Below are experts of layer 2 (counted from 0) of a mixture-of-experts language model. Rows are named router (the router's row for the expert), gate (a neuron's input weights, with its number), up (a neuron's input weights, with its number), down (a neuron's output weights, with its number) and show model dimensions 192-255. Each number is 128 + 24 x the weight over its row's rms, rounded and kept within 0 to 255. Numbers have three digits each.
After each expert's rows: a language model's description of what the expert responds to; "raises" lists some tokens whose logits its average output raises strongly, later layers aside. This comes from a sample of Wikipedia text that the model never trained on.

# expert 4
router:098169164138133129094102129148134111139123123126135095152091115112152125124147103153168062143113145120146127094094099129126107144139087120083146154110118091121122130154179121165160116162113085
gate0:097124070134103150136088146134149149133129120127122117154141108141086105163122162124146106134119126131146127147101110129144110110122151078100148163108087121144138111095144118126142129110099152
up0:160127126124077138100127111181111171117129123174177148149124159177119114160128124145121128134109156105118172109114141130129115109110144100107130148067099091152123115143101131137148170106144118
down0:143092101124109135108087113141123134136132181131092155114134164137097141116067136108100134133143158135115107156107126117155128146127124114132150104130137177131093133113115166133091124116146137
gate1:141118123139107077139086101121197142094123113133188162119154164092137110155149136141138108125105112085152122124090091129137134121138115097140139144118140113098177117115160097100166110152123127
up1:191184107115105095124144128127146070141112148118149139129114136125134145108178129158146102109129135136136096133122165130123148140096159136151119126120111148165145111158146152188117129123147157
down1:127141147114156119159130091147195138130098114179143113123093126134130090148134154157108141087154136159114150139155145098146135135122162166168133101165155152121131098104145138096088108132118124
gate2:159149102133149119083128132136094101123127135119141150102119128136135141175158150141129092108074134150129167161117082114104106134159133150121126144155133100122126074165124127130138116139124124
up2:141133181113106139120146129093102088130154168167149123075154113136155157116133110172096139153115174155128125121128131130138122108139103156140097167105154131136150127116122151144113117142082160
down2:101138139136153113137114103109109129098083188152157122121122187180156181120144081124101169120119159102115103133096072147136145114116099129140159103119163107103098130105117128096139182107094137
What it handles: Numbers, digit pieces, measurement units and pipes after numbers in statistics tables, census figures and prices, such as kg, km, million.
raises: " (", " |", "\n", ".", " ", ","

# expert 13
router:121129079175159108089105131137132145130119118095106145158071135110120156149111111107105152115099145155121099160100110099116109103104098123184154075139126162133133175097135136122166130138173106
gate0:149141134135119096133113140151175137114112137137162135118157082134146133175151136126132132129135130156089155086123122156132115113156114141131120116069128169130141117079155078127158096112140126
up0:105108130122129110082134141111148162138123128155127147137128084099119119124145114119132133114133118147139148120077118123145131118142129106117107156136135095120109159118063116097144154139135141
down0:181098104115113127091153110104152141101118149101165115148104140073152156125150101114111114140109109118155113109103193126123111160133119109077111125159134114176171120141106089142124118127164121
gate1:115097115079147142132121136136145106131141109139121146119107136135145134119140110166141126111141134084123127122145120110113165140123114110163137189074140138100133171123146113133111137096127123
up1:104064108085134116130083142120134099123131103140118142121132155103127129141124124156115135078150108086113148108143145111115142112128115100170170199096153118108153176107134109129138135137138106
down1:125136114153153151109161145136109156155124160106121170126104139150100149172133113147116110099149128151102128126110122157110089110141064111137143130117086139141122145093148138104125129113139160
gate2:118110095159138105114164173116090100127120137164089081133128115143098131121139155097134090122137156155149115103141123199120174123102144133108099126125136160115131134133123160111124145116145135
up2:126112155124144146135102097125128115103131108145100115096162120135160135162134129143099162107121154138110110122145158170113138118115143113098118142132103134116102111142177142160130097160158105
down2:112108136151071106119148123157119127154121129149157129062163117162174137149130116103097164070148159144069103150148170125153122087095107127138131135180102108138095112131142124110124097172125097
What it handles: Genus and species name pieces and the words around them in taxonomy articles, such as species, Genus, -idae, moth of the family.
raises: ",", ".", "\n", " (", "-", ";"

# expert 11
router:144114161088090111162134148106120132159132113132163128116127131130116106140130132130128184108137134108117140134156127089150095113130160138111081143103146109147152111134094121114125116088085166
gate0:123104121128122086137149127115113137086110124133179139118140185122196201118167101162127160196123155126090088116106159075151149143147101138105151142119128162112096135147163132149144147112115135
up0:121161137134138146115077137176180124125135114135109118122144101140142056134076148142142091091123107090135146152135114140115118120105167123123096142124135146117139119127105144133110120178130117
down0:108088136119134120136126133094127138125144106135106066142123081154130153154157145149130167120122128139087152164147180091145105111159132129111110126098163131140113114116158088110125151089131100
gate1:103109087142138109140165144087091102194137109107090109128140037143123111119116138107117106157149154135109132152132112142116104153131123148149089136149099133151083134095158104132103134108130085
up1:123109082114101126129134119153151139097128098090135133105162177113131088119121171139102149096127083140159142142117120105104123095190119158155103138112143126115130125098133122098134169153151141
down1:176139121158143097140120104118139093139143118113142143115103131134138127120130067127140134147151149119177112129113122160091124147118094131132152091144127153147123137123138074065136176151117125
gate2:129172121133166127138111174091123135148133086089141107121104158136109118095096117122064114119146136112098171137129177169106100126119157106096155130152086113162128108163144147155143115132139097
up2:136157151127174118139143173117110122116129149123124121145122125119153116103108093115118112126188174152123147139150104118093135161112139150115088167131123106155114142187107151176170107174154101
down2:149128130138095088181128049157164110134170143100134140087117116093148165105153142140100201118118139150067150132122129157115119113163113128136130105118097143087117156070139142133116119106088059
What it handles: Function words that open a clause or complement, such as so as to, as with, than, while, whether, due to.
raises: " the", " a", " his", " an", " its", "\n"

# expert 2
router:126106167111108102130170156149124126127139153118167110132132131155117174110116136166124196139141132110144144115110152121133139125106134144181147137173133095119123148103126108114106130112156124
gate0:137120118118161121120168104113104177117102126160155125062162135125095116098109092076136136130162152163119110121132135144099094115126117132094135139141106124133159112144141080106124153106114102
up0:135111118096166176109144082126092144130130134155154134098201122145101146101109100084119166106104166144164104120157129152098123113118098138120106163116104136116155125139140080134146141155130104
down0:123127104125159157105121162177136130126147129147163107112180130130188130137170108130154128145129100135109120121120150146156121134148150125104136125104110148157110085158132107152140156092121167
gate1:132113143173136162130090097156125135136110128122043123164126115157151123144106129103097168144133139115127118125153133145100108108147127153111096153153133132129108125125103098136124115126135088
up1:121135103109134093166151152126130086125136119197113129134102116101128138144104146135128090104137133170164141101114125109142101122098150121161132135119117104147128143116145138195135143150139163
down1:125089158125133143119137122104088118112110117136135087106128098141134146141153112157147118132129123106174137117123154080143100128112098128134159111093114158161126193173087130144156091155151143
gate2:118107107089080127136146152142158132086112140095131134128107126118150145122131090122141209116119170106113142075113176112130119134157141104140078129127135122151119138121144116132167154113160169
up2:167133142164133163165120127119104109142141115150143140132136127119100087123158169149092112175130104159111136115141103166112154149117073138118135115127128127059123107148146141129095118151118077
down2:113104112096125135094120131125112140146164138144112150143094134171144157115155167146129150123146089100105063159176131145128080138130165087141115127124120097150132154146108110113134121094170150
What it handles: Inner and ending pieces of Latinate words after prefixes like con, re, de, plus apostrophes, such as con-ic, con-dom, ex-port, women's.
raises: "s", ",", ";", " |", "y", "."

# expert 3
router:124135159106099123137145131160121124140148108155141122149119118167131156093153150109127150095131097141155164147126177163125142087103156120150100092125151075147105125075135130097107167145128178
gate33:122107130119151149092122131117121111091133126146175134190122135119151113138090174104144139148103138123123122171057074109122168110132118096173154144101112148124113121088139077154111121137127091
up33:117138128149170132141115170092155126133166131129146110147102110141137125128139174110140127134137173136070130144094093123112157139138104144144157098137094136142099111131117175141115126095112111
down33:101097101125157130115148104155159143132109131166116124153117128174119112110119105127136166116186085108125142114159170061145158142153125140125143080153072111177123104086131108099144124147100118
gate34:169063135137133139134151159116132131144117108120102141113117092130114146081122141138136141143112124095142121086126120136162075182125118154128150148137135153102117129171111106153145084102094148
up34:147078111158155133127159130108135137151123125108097130114120092102096096078145110116135125122117117145143144110156129148145105166130124151103140134130159134085147111146128094092129067112123127
down34:155118144113123091075123121154164103137142111115149137100122147152140089153091137110134155143124127104121152095143122157135143116151116150150148135157146108121168088190125151117132121123140115
gate35:111129141114134130120167163120143097122132163120131111128125125145151091130147127129146150104120147108123119118122140122106109108122097138095081091121136114131117145093129057119123153140125160
up35:110180134160131147108128140127072132138129180140075111136167143121140161158133140132122113134107149110164135091117086128146132139106147155128178134082100110129124122111130136110134100085127117
down35:123115149118138134166107102123107132149115153135122110100162112150136144141142139164148134138125111123161169155123151158146146117112119117136106141113135113113147136106116105145122094100090077
What it handles: Letters inside abbreviations like i.e., e.g. and U.S., opening quote marks, capitalized sentence-initial words such as A, and numbers in dates.
raises: ".", "3", ";", "1"

# expert 6
router:129107140101079156138151166093109163161118152106094103153138142146112111086146124117137125136129131110122182167146095114144104117100168164112112144111153150109109170121156083122146169120115118
gate33:137105138107133131143130118070136156096123091157166121128148120121148149114118129126154073135116145173119098116108111084177142146151087120114163133109134142146116160177145103163136127119152087
up33:155088177086149151144149127103129118151145102103158147112143140140140135141138111127129104139140151151107103133136110114152128139165113108140141161122137156168117140163159128134139142153153123
down33:177139137132121114114141168118107140127136156116082097139096115138114132138116120089122141103124127159150127177123154157142110111101170151146101129138154139125106117147164137163114114102115152
gate34:147075119142172086109132112101098120140142097106107127119115135138148113137123145122098164141094162156096117116100190132117137118084159086160137127090128083138142118135078152186077104109139116
up34:125133127168177100114131159136133103148153120102114115075132140112104136151127123101122118110148113132170159162121139143111082156094160112138118104178137114197097101110154147188119110123119128
down34:120146101146146141087086176130145124117093159155145116155120110150110151114106114154082123142173099127147121126142129129121125108128082126102126127132118156125070108179114152146141160119128135
gate35:125148166152136129097127092131138157113107145127139152118088130105110153171172134134133145130165098129062135132109116153131145111175118142139108117159105088104116147148068124102099118133141115
up35:131128103101175143144131143134102104148114109115138132167192141124141132089112108176131103144077162127184131116155103080136119147098094085131139157121114119141133122088144111188132157145128124
down35:128112138109161122121174101153180139131132148135118143123154160112145136117138146118141094138083146123139123103103112121140176121117097173153118142159113142110121072162078124165204113099114218
What it handles: Commas after a noun phrase, plus parentheses, quotes and semicolons that close phrases, such as Caliphate, Hadrian, heroism.
raises: " and", "\n", " which", " ", " as", " but"

# expert 5
router:123164161117103103148138137097159168140119126137095112110129157093125109161142137117134133135128143112109159168157154136124155120140098159096120127113147141143129091088159128123118128104124150
gate0:117151175167149127117070130119153118202105124141137136116141139132131146110164167143123139158117119106131166112123123151155131122145139131139124153118101161112149082110123147117093132141107129
up0:099166086117126144137133140090101173070145112105125118121126124122142142198126114108160130105084104130096072120141115171141136112140114182104115169143144125147145153113116153104138109164149108
down0:139133125122125109134085173139099162121085096129140148142155111148111144148173113102168135126113148128102102122165108116110126141122145042119129151118142161127132137107136145110123139091147128
gate1:138081180103100105086150134157106123130111131095159119122143137143149177079148149090120125141122156103145081146135107055146127154132117148140156131141139079127144110118099115086133142109143158
up1:136118124132135117119129098113100126154156125107124116114123127134123146144152140164126105124177116142072171137129142155142138119124136123126154121140132141129150110125154154096145131103156203
down1:101170124125159115148126163109068139150125127085178137121136164102141125102158138126101137095089133161099155115085164127114124141097089147165107128123099121130138127130139132088115187125111089
gate2:151142135131113104160084124120123174105094154133101110135130147136174119112124137106171124122134154136148125163134132173130157086129102143154133169108133135088146139126134138129159115102150121
up2:112146126166169139124153128140116124135175134120142137137111128112106150119145114106137120119133128168135127138131147126134149085157097126114124110165151162151112094165140126122126068125097138
down2:143134134154123149104151146134042143120148117138128126126139130141097139126170160138134122138175154128125089089135124139118103130137155140144112130124137094154140134145108108084092159153137132
What it handles: Pronouns, auxiliaries, adverbs and verb endings in narrative about a person, such as himself, has been, famously, described.
raises: " to", ",", " in", " ", ";", ":"

# expert 10
router:133179137145201143112085119143127106107131111160136143112133140155132088103132115129130059161114142167121085126109136082142160118130156092132122118141155100111164110097113139117151128129127093
gate0:120137112126135122135126152175143127091121119116117166122126096106116096147172061125149148133105108142121144109111138118160124121155177150150127139131136115139166133118124174123158115133189149
up0:108139154129123138172118111136103122095110122161152156090144157121106125139153086106140113134115118133138156112130128111112138098135151121167095099102146177153121114114088153128101150109164154
down0:144143113151115102111145126143086149119097172180126136098116149136125138129146164156128157123105128151149125119133145153078115123124122114088103118095090119107118118150114135113099136123102150
gate1:131115102120137130173111073127070104133146174158137152117101159153129156132141130160144115145093143128135085099136122090086122134142116086149135147140147111134102130127102156114113094117114142
up1:162143143158156133144117137153167129071158116115082110108183104099154128127120150115117133148127133126147120144155139161141084140098127131100095147102149138121156107106152158121138165111157158
down1:127123104089159119168137109111114098127098121125148072121165114143130156144095128156152160151129152118148088088146100097140119106136095097138155165150135142106097139109090132122109148122129139
gate2:120110111117119140135093116149137126100116139092130111119109129152178092146104094108142157156086129177120109084088173145163061151098084119143115062109106120180138151141136132132099099102131133
up2:137154149096072115127147099099154122124162154122173113125093121109147162169122109179113107103136159116175157131139089139126192176116143080110141140123140187109117139151122138113146144140163145
down2:139124123126165122131065195091148099145124100171113157101108119136182129125112137126159090157123161129107130089124165124121150102135094157100119119137152148137189155105146114101124093127090131
What it handles: Pipes and empty cells in election and award tables (Votes, ±%, Nominated), plus pieces of Indian or Japanese names and titles.
raises: "-", " of", " and", " in", ".", ","

# expert 1
router:113096136084153114166149123115140120098117123119142130108160103122162119138090114132138129121164124149080143137151144146142121127148144158138097124067142161171118098182123102140153081168103167
gate0:162135094142140131112136122137108089137161111066121145159126207155120106117157119095101136176118169142098148137147137138143113164142140128154062143103141104150118128128163117149114177101102134
up0:152128124136126109136106158137151110147147132089153124171132117137109153175130144120136139129123123130081129159135109138171145154153124109144095147117116120120136145148115136136111144125110125
down0:136097140179148125122133163167107112125126102133156134112123171124155132140188120147164096124133120142128149143077145126131129103152140121110101106130137151134130147131108119102109130115110133
gate1:093168108135122111092148148124105113127132154152138132175174069163122109129060157109114102132119113122133142109092153153105138128169097120127141109112144168160077112109081145105116090096168174
up1:144092133116091135124115142099165111175142088067126101131118146164105154158167135103158115132124114151152110135149162109168132144116164136132123097096153137131131169156102140106125172128119107
down1:116069116117135175171124132166146138100166145122076128133126108134142111134057117099138123163134106128094147121186145120126182146073141164140135150117102109121095154129153150077116132153137112
gate2:101128155109142106123116109126153172114107110112164129102156155118122098181124167131123093127124123113160113124131121117171140147152124130176147131143206153162165115128117110127142122188151166
up2:116090164120155110121120152139156169075112125127112119100164125108132116152111148127128092098101125129114093130133114132172126124141093110174113115122186153142151116094107125132124112169100158
down2:069150139094149143128139120174137143154089140135131104153143128099165154117109127136131161151116147166132161109137177110115088162135151139138132124139137118160121122103168127134094106137121117
What it handles: Prepositions and verbs tied to a preceding verb in biographical and historical narrative, such as taking up, took off, died in, located.
raises: " the", " a", " an", " his", " ", " in"

# expert 19
router:099110124124135125170139153177153129082096126153148136095149146151133106154132139126095095140123099082134108099097107129140133128114098087128171146151116088130133122148164111110151127152101123
gate33:089075140073153117107122106152089141101144147113133111145111103086155127096115143093128126104155096067104123141127057090112143105159132179141108080118118127167142143117135131120108099138166119
up33:133209083122120167146163146089150105118112104145124152127121128146133102077142119156084132120097130180131128091166111143160183154125113105141118170140107186108152115130114106119133115118124132
down33:122125114116135098115139119135142151105177102111131117160135145172133116160099112135102117153120131137198146159136136133203125115089113156113125116132125125130158157133106119111137121133169123
gate34:149112111137126141094118161150116103122116169082143129085114170121157157133120085141140123107154141126137111141141097125111159125106114106134117096109112117155161103159105111079113056134145129
up34:105126150138137125127151115125131126139151109154101127149147099110118131122136140136144089121137144092087156106120150176142129181117175132150146135139125159102101128087094163129129191118142149
down34:076097110115161151136085107147149136144127108140150125124109142120143106150081148122150134132113142134123107126127158116114126103130109122140142148134094094109138154148171126122161145099156124
gate35:121161131103092114125149107112114104131142094093156089130126134131166133137136137137132093152149151115127154074121161123099157111109127110091178102159128156103122139170154114097153113134163091
up35:142109133116118139128137151116129137096105133133136136112124108126094170139101121120130185163135096129079096154126110142152132105127120144164102150105124128143121103117109148123115123140111170
down35:115159124059115141139118121146121143148173171161123110132156144150114090097113110097125137105098120134145125085083099098156162127141146065166142136152111130170127123140096133197158147141130128
What it handles: Table cell separators and word pieces of non-English names and places in sports tables, such as Oerlikon, Irapuato, Umea, KSA.
raises: ".", "-", ",", "s", ";", " ("

# expert 15
router:125117092161206131123154120129095140136137098153131151154108090105114106112121053151135125128112124198096112113086147077133141157139126133128138092105128107126115111166144163122113097146086118
gate0:110123137129135128163163115126142127108143105174125150143117114149145123100133125115124106119146105126170126166110109094143081120121134154170107123123132119117135150110110106121155108107103115
up0:102103142140124127157124098118140145130153118145114101137123112128138132134111095159143133121176073133128082127142127086147115154151141175153107130089127142129147135085111112121129107103145116
down0:134138108128115152114097159161135094145161094122130118081132121122120153129100163113163148154114140129127131142204127115146082104132170126148170137104147096119085118171102094100121106147135105
gate1:069159176116174190158134118135164154159149114090142164145155132150089126143147148121156068080160093127140083120139118121129132138129137120141102132110123100103134136099104169173134116144112154
up1:188105102134111070086120120124083131092114144153113086125102128103195149157109085141117161171111174156136146132116123122118125100140105126139151161106143146149127127114152119087153129112131110
down1:087132129136138119157105110099123147138154109134112104184090135090109112141119151103163142146142102161134133135172145072169143114130134157137139129125141125144124132123132136134135158080090110
gate2:117167151103090087068140131143090134140122155095173134106167070132137130142108110110152152132110121152127129125123115103111126135142105097089139120130107135120114133131142150116165129146093151
up2:105105159108120115080157129142127107107111132128147163120161073109182149149115117134135128145124129123185087154111140152132131145146107126106131135149131146131125157107111134132168134120075176
down2:116119126103109113132116144109132113106152139105106135107118102126114156126099152193146124138166105104158111131147124122120125131117142142124118142138142154104145134175119144113141107118092104
What it handles: Headers and cells in election results, sports stats and standings tables, such as votes, Candidate, Turnout, round, medal, Rankings from.
raises: ".", ";", ",", " in", "\n", " "

# expert 18
router:123093103132088137113154109114130124133160144177116107090122118159164164168102103119129111136115094144160127117065157130149121157160115121091168122083135149152132130125111128143128111104111176
gate0:129110119168104142112172123118162109143121120179180108154128131118125169126137092122130136147139086106092141145134126093147128127145100104140118103134132112167143125138132142133093115136115131
up0:127147123089147122134120076113083156119105118139132116129155145059155173103138129134133105134101113081144101144152110125118129116158132144111121104143125135150090137139131095146113138123138120
down0:147134175090109091128124135091064109142131162128142172122143149133112134121140170145126153137111090114151146116137101151127139101108147113089110137114117115096109128152119155086127108141165116
gate1:127138140120111124128108092119181124119132134138129134135126128137121125162147171102085124115097108138103130165139137124117134099098132152127117110124098111092135142114075124137125097124109152
up1:155115138149143143092167148106135158165140148121148119176150151133167146141088121126112106155133137107092146164102136134129111141121154158082128144115152121104149101121130118138188097145124147
down1:151110102140125117109107106116115113135127139118159149123102142099146140097137133154114114112108068125151157135149131103084130139131121123137069116100146152094105088133121136130178139079127123
gate2:114174114083126133121186077143140120125130128115103119095095138099161096117117140128154124142077083115129138143173098161094106164147124139131101091157098117128134103107142145131085122130158144
up2:118126086115144106099156121143118107136117084094123156089112138114138171156145174158138099139061089134123153120149126122106112130104112112112093084165146095132076126076132129122131095120126144
down2:142127167139114128142149095137159167094185155108115151140111145121171143117132134157180141143146112151147115108158165137104125129119107161109117121157156099135101144107159142075100163127148125
What it handles: Nouns and quantifiers after the or a, such as one, all, most, population, plus plural s endings.
raises: ",", ".", ";", " in", "\n", " |"

# expert 17
router:103134078149164103127165136167137108101112117127141157135140097149094099116136140127096120125169115138135142091130106145158121135136132129131142142159119122124102150093128117092100122094142114
gate0:141145106100112131123131078144166089109123141077099103119173161137124123122133120144140125136171125119137117059101110147139165118128133148122103116148140139129106115147107149171119125122120158
up0:129121154144163099117107177083099158136133112153146138111108116149136120126114137095130146113086125117143127162134123096094111178114106088138167138118088145137139118134127143130123135167135090
down0:091122099114137127130140111105144121118148134134094102129124129170129146094125102161152148107120134084123204131115130111126114115135093166126140144154133143120055163113135115132124135127154097
gate1:128129130069139117143139133129165138123136139109125169139137108114135131139125103120129129136158151086150115115134090128115101103159167120153123122169085126141131120154109165107157126146135158
up1:126143110152118129143080128090093151098127118093097089126114172166133109152118150161121137167146131107117068114181115135082149082116094151106131124131148158122149134089158131153134150117116150
down1:124158176178090166120123136101130152095122118144130155176103113146121142171141137164107145137139153124167100123150173137127187135132129114125138114121129120162105115127154143114114075142107161
gate2:127097136130102142133149083087103099143151169107095108120132115134120160096120098153091160083125125148149122169174117117136165126159178125124124129118127139146185119108143187111103179100146121
up2:116184157127137159112114163135136129124109122127123133134165141119129116150142159164175075165131089131129121072098144136135118103131102142145099136140114126105112137164119072125140085132101117
down2:147158137099172131150118124137152112138097152075134149163155144188099134167120147147159090093085132141104142172145132081078092116124097143119138100126088146140134116130125127141142098148108107
What it handles: Given names and surname word pieces in lists of people, such as John, William, Paul, and pieces like Ben-ge, Len-no-x.
raises: " (", " ", ",", "\n", ".", " |"

# expert 8
router:150116158124103148106096154126098120095156109145084157154160130131149123150117138107165109105069140127145077155157086143097124150120139132133093146126095105132134140147127141144119080182162145
gate0:133121141121132112148125108097161121097147105154145133106180115133118133145120109165106156150129103114123144088163105113123118130100146165064045144132135116140164103105121113132134125151090098
up0:142128128134128126078161142149158117145123135114111135115101112116103127139113124138148143140127114101105130129145116121126116146140124147117136143132114135168134124134127124137117120135101121
down0:144123169178164135112157138114121139118095126095105113155131125119145148128127131159099128087123160146132119073111134116149109133123132176130149124115082137161153123101112146162092108133182157
gate1:124092123135100144159080147152137172149111136104123104119134120143105142134091095127143131155152118101068111137130107098107127147131160185108185095152097140136124120123166139139143087083136104
up1:126084161138125181149071146166146157116136151116124102106163087160136166152090116114169114132153165100084119128124112107076112151127120195097160113115106131134128115141171124136132081078127128
down1:164116150140137138119106126124104124128152123125145127137110120192126110119116123123191154140128122149100130124138136125117086106091130173129167140106128110125110137118114131104112119134135124
gate2:086107146108114121170170146135102171042140115095130171151157117135129169159082146110161142141147075092145141115156088118121134119121112108116118140130067102163110106126158144124100078183130102
up2:133109123139154125163186136132088154093137145065134133126146120132150127143094138109130132102120093103162113117140090120131144126115120108069112146140115096136136135109151146132100105136141092
down2:160109138091094143133156132104149159121048160124120110122152100138126101114116130163117116161116122141104080123125117123113131174098125103167081130108124116128128110083118136122159115130146162
What it handles: Line breaks, sentence-final periods and the == marks closing section headings like Career, Summary, Early life.
raises: "\n", "|", "-", " |", "===", "=="

# expert 12
router:107148159104127132159111092097097128189154108132110105112115135131163100108118177082170127131106138136139112141119092144126130171102170110115116127145127130154104115152122101083136102068153144
gate0:159137115106121112115107127157125129185118141082126135169119099150158146130105145115076091138133148107149110129095140126112206130120082145131146140119104161130136094136111080092148099137136146
up0:126110124089123128090102136128176151179161143102154148135113095129120088139113133144149147126104145077124132121102121117114172129121131131116101148109161130160170063126104123123141129142129128
down0:130144135133115148094102119147106176130120076164160126108145131106125135138124132121127082124154149141118142110129115150094154113150123141121178112119116145082118128126116151132087110123095103
gate1:108115166155113156108112142088118085141130142099151164116123135142096159159107143129096112108119122089119133110144124146116120144089157154148073164142103120159117124112115125125141120136118143
up1:102149080085118121148116143156131109112131129181126095152115085118160078119115136135144138125120127141142075156095134136129115121136116101076180144119114113100141159171163155139115126160123099
down1:147107121082123131101111084127104121070126150144149147208125124133112136113146130160141145137089124130099107116109120112144078138137116144097131084106129147103118143107161110160126144142132092
gate2:115115117082158104134080133116140155104106120091150121113135090098124170082155143167170126145126123120065127127099170141134164126185132094150166144142129121116090128142128109131157134091141143
up2:131150105129126087135132129122145123165132154146118159102093120147112080178082130101109086111141149120107125105177106090128083137122151122093117137158106102086137101141146104124136096169136113
down2:123101077149091139114121097127089105092106138166182101159099115108157142133148092170148132119103109105138109166146070159147089121124124167105131144112104136134112121105098149106115089094142165
What it handles: Words joining items or clauses, such as and, or, but, the slash in and/or, and ampersands.
raises: "/", " the", " other", " a", " even", " in"

# expert 0
router:122178116146154137118099061074136109151127159115111116120102175094121138117104146121126112136134111148083124154139141151102133130168143154098150132134153149107155098126120174167113145120177116
gate0:109111107143124081127175133114126100105109146029164135137106122152158170134122139151092085123134137118157140124111134137117092141129096078090122151145120115125106115168130135136152131157160065
up0:117103071137127105100148145107147115108119103088141115097105136134124168113140156116109143106117123120148090134109125133156091160142115113157068129117140094131154117107120164112104143146151088
down0:152129140197136116091127111164099123170095120129147132147139107167137138155119058139142166150109157159132119142164137124128140127157117106118133147145126110147143139152102117108145100162128100
gate1:143099164113110118134150111085161144104169128139131161124107165138099096119163103139137114097154109089109095097123130110141138084149133136125159118113122083101137100130126142132139156127156137
up1:108168113116145152132116119168120087151087105136148097119136115132135171138136164150140151156132119114152143183158106132132138130087173108160114125137161151132117114141113116153114092115103123
down1:153173098124088099153113111107078130123106101163156142139146153102097118120138113164163120130171139125113085141139140109153130043132120120094185183119122123071149140117128119111115131139118164
gate2:150163137153131151133145126139146162143095122119116121125082148071127104144120124148149133110069159153127151142142110166138143125104129096094100106101138111169183130165130142175141137145098116
up2:113151156100110141101102089127112117104143125126114132069073138113130111153119112116130109139156139159150118162133123151113128095113148112114121117125128115130113128115144102126119119103132152
down2:163126093120106127124179065120143170110109147097116117133143136148103106135133156134145128119182165149152168120170101151093108128102183121117072102100145140118101110151152116130098143120125090
What it handles: Head nouns ending institution and place names, and the articles before them, such as County, School, Center, Party, the.
raises: ",", ".", " (", ";", " –", " |"

# expert 9
router:110186176080103190081127083076154108141121111106139142149132098127152125157102131127167095134133171128130143111104125156141153204180105122077147162157095135169150113175107094114162103140123140
gate0:116148112122164098146193181180154162148129122118124120109124103104114102126143129129142137148142096153152161101123141113141138150069137081118125146064137126149153146166117150113144120138169108
up0:163129139095083127124134151102076113086113196119167156151177062133165150130103128125124129116105123133138096124144121115116126127169125175161137096153138105174077170076153117126156099158119108
down0:081076143115101112097076142173138142118093138088132136122149145131119146144101119169126151125159169118079134126117048137141130139123113157142156053170117151102147091102118142168134119134133081
gate1:095130105146153067103153053143102132118111115204107094161156115095105068071136117100139107125127110158164105122081119106159108120103133123117136146178149125107146115150129152130141121134166164
up1:123144112124114132126157109127149130099108144151124121149146199073121148088112142086126123098164140093125123143131132086155093135131141139123127129104144137129124141137127117120132116149146101
down1:151081107136124139111189137136157139118106145091101118104156089126110121092118151130152115148116165071141105110115129137136114098155101153143131122141120134096131134131108118135103086125117164
gate2:102155130163083121136100109165131106128105172161143151111118182132146127106132161099148135130154115117100140180127146090124092120163150110150118133113132106144134055125122125120072094140119130
up2:137103163113191130129155120091169143084151086110120086131170084148124123157110108152108173151110136144149127113122132102131154134078119162144115125120136167106120180124129127136147151111109123
down2:145129146108110084118157131090165095146138151136095134140130118113158141138125117191120151118098128143150106156153102084161134095116111111083141131188148131126114155095110150103131114092141104
What it handles: Nouns, ordinals and nationality adjectives right after the or his, such as the war, twentieth century, American, third season.
raises: ",", " ", ";", " |", "\n", "-"

# expert 16
router:142142137145118109144127122113081126156116169073175103124124140097074135136137134182102129123109130103187096094101136135112102136110101145125126118129134144122146125146116157123118134108142066
gate0:120139106124119152118130140164074167128110145122129158130114136148113115145137146114126149147163125177138072115093103128098104137101111167181148106154157114106126110083152069140083051117110144
up0:141173126143123109144104162132136171159169149103139114145118172174115112122124128155131118091137135150121130127159129133137129113116121137134139137110105164154163096110118139134150113140160088
down0:117127113149209143127121125110111120128162156128109134094128116146123143127177152107151129092114142147146105175143134136129126114182138121133145097171132138140083113133124125107127126090147161
gate1:127118143129100133134120100128135120083124146126162120128122081126118127147142162127109191117145128131147104138115074099126113119158078140134095098095152092105129126101157136090149112105132130
up1:131181101111155091119114117123087114149104161104108129098102132117122129164104181144161143133115128121150124139142145120114094103111103166105133120135080166098160193107141086126123131145121131
down1:154149106106117148172116142136139120119139142108131127127122135141133095102118153134150168117158124138132085106106106166136135113097104172089143146115147139101084135077136115107114181172112110
gate2:171108138135101184116092157145095128159146116081107105156118126136146131132118116115109118137120142135140116143144120131121165128093135126179111128146117116164136134133147108133181119106113154
up2:130094150147113141153142130133163105108151128133146142069085144139116108098100164117168171119138099149160136137126072134118160121128053130144093167151191123109085139127141098102150096066135134
down2:124098126106154146094112085169137129120125117145124125142105144120152116095108119114102123090095097128087085138105150106141120125115080103134159150080153147141129105142098178175179128105151113
What it handles: Middle and ending pieces of rare names, species names and technical terms, such as genoph-age, Strathc-ly-de, dul-ci-s.
raises: "-", "=", "y", "\n", ")", "|"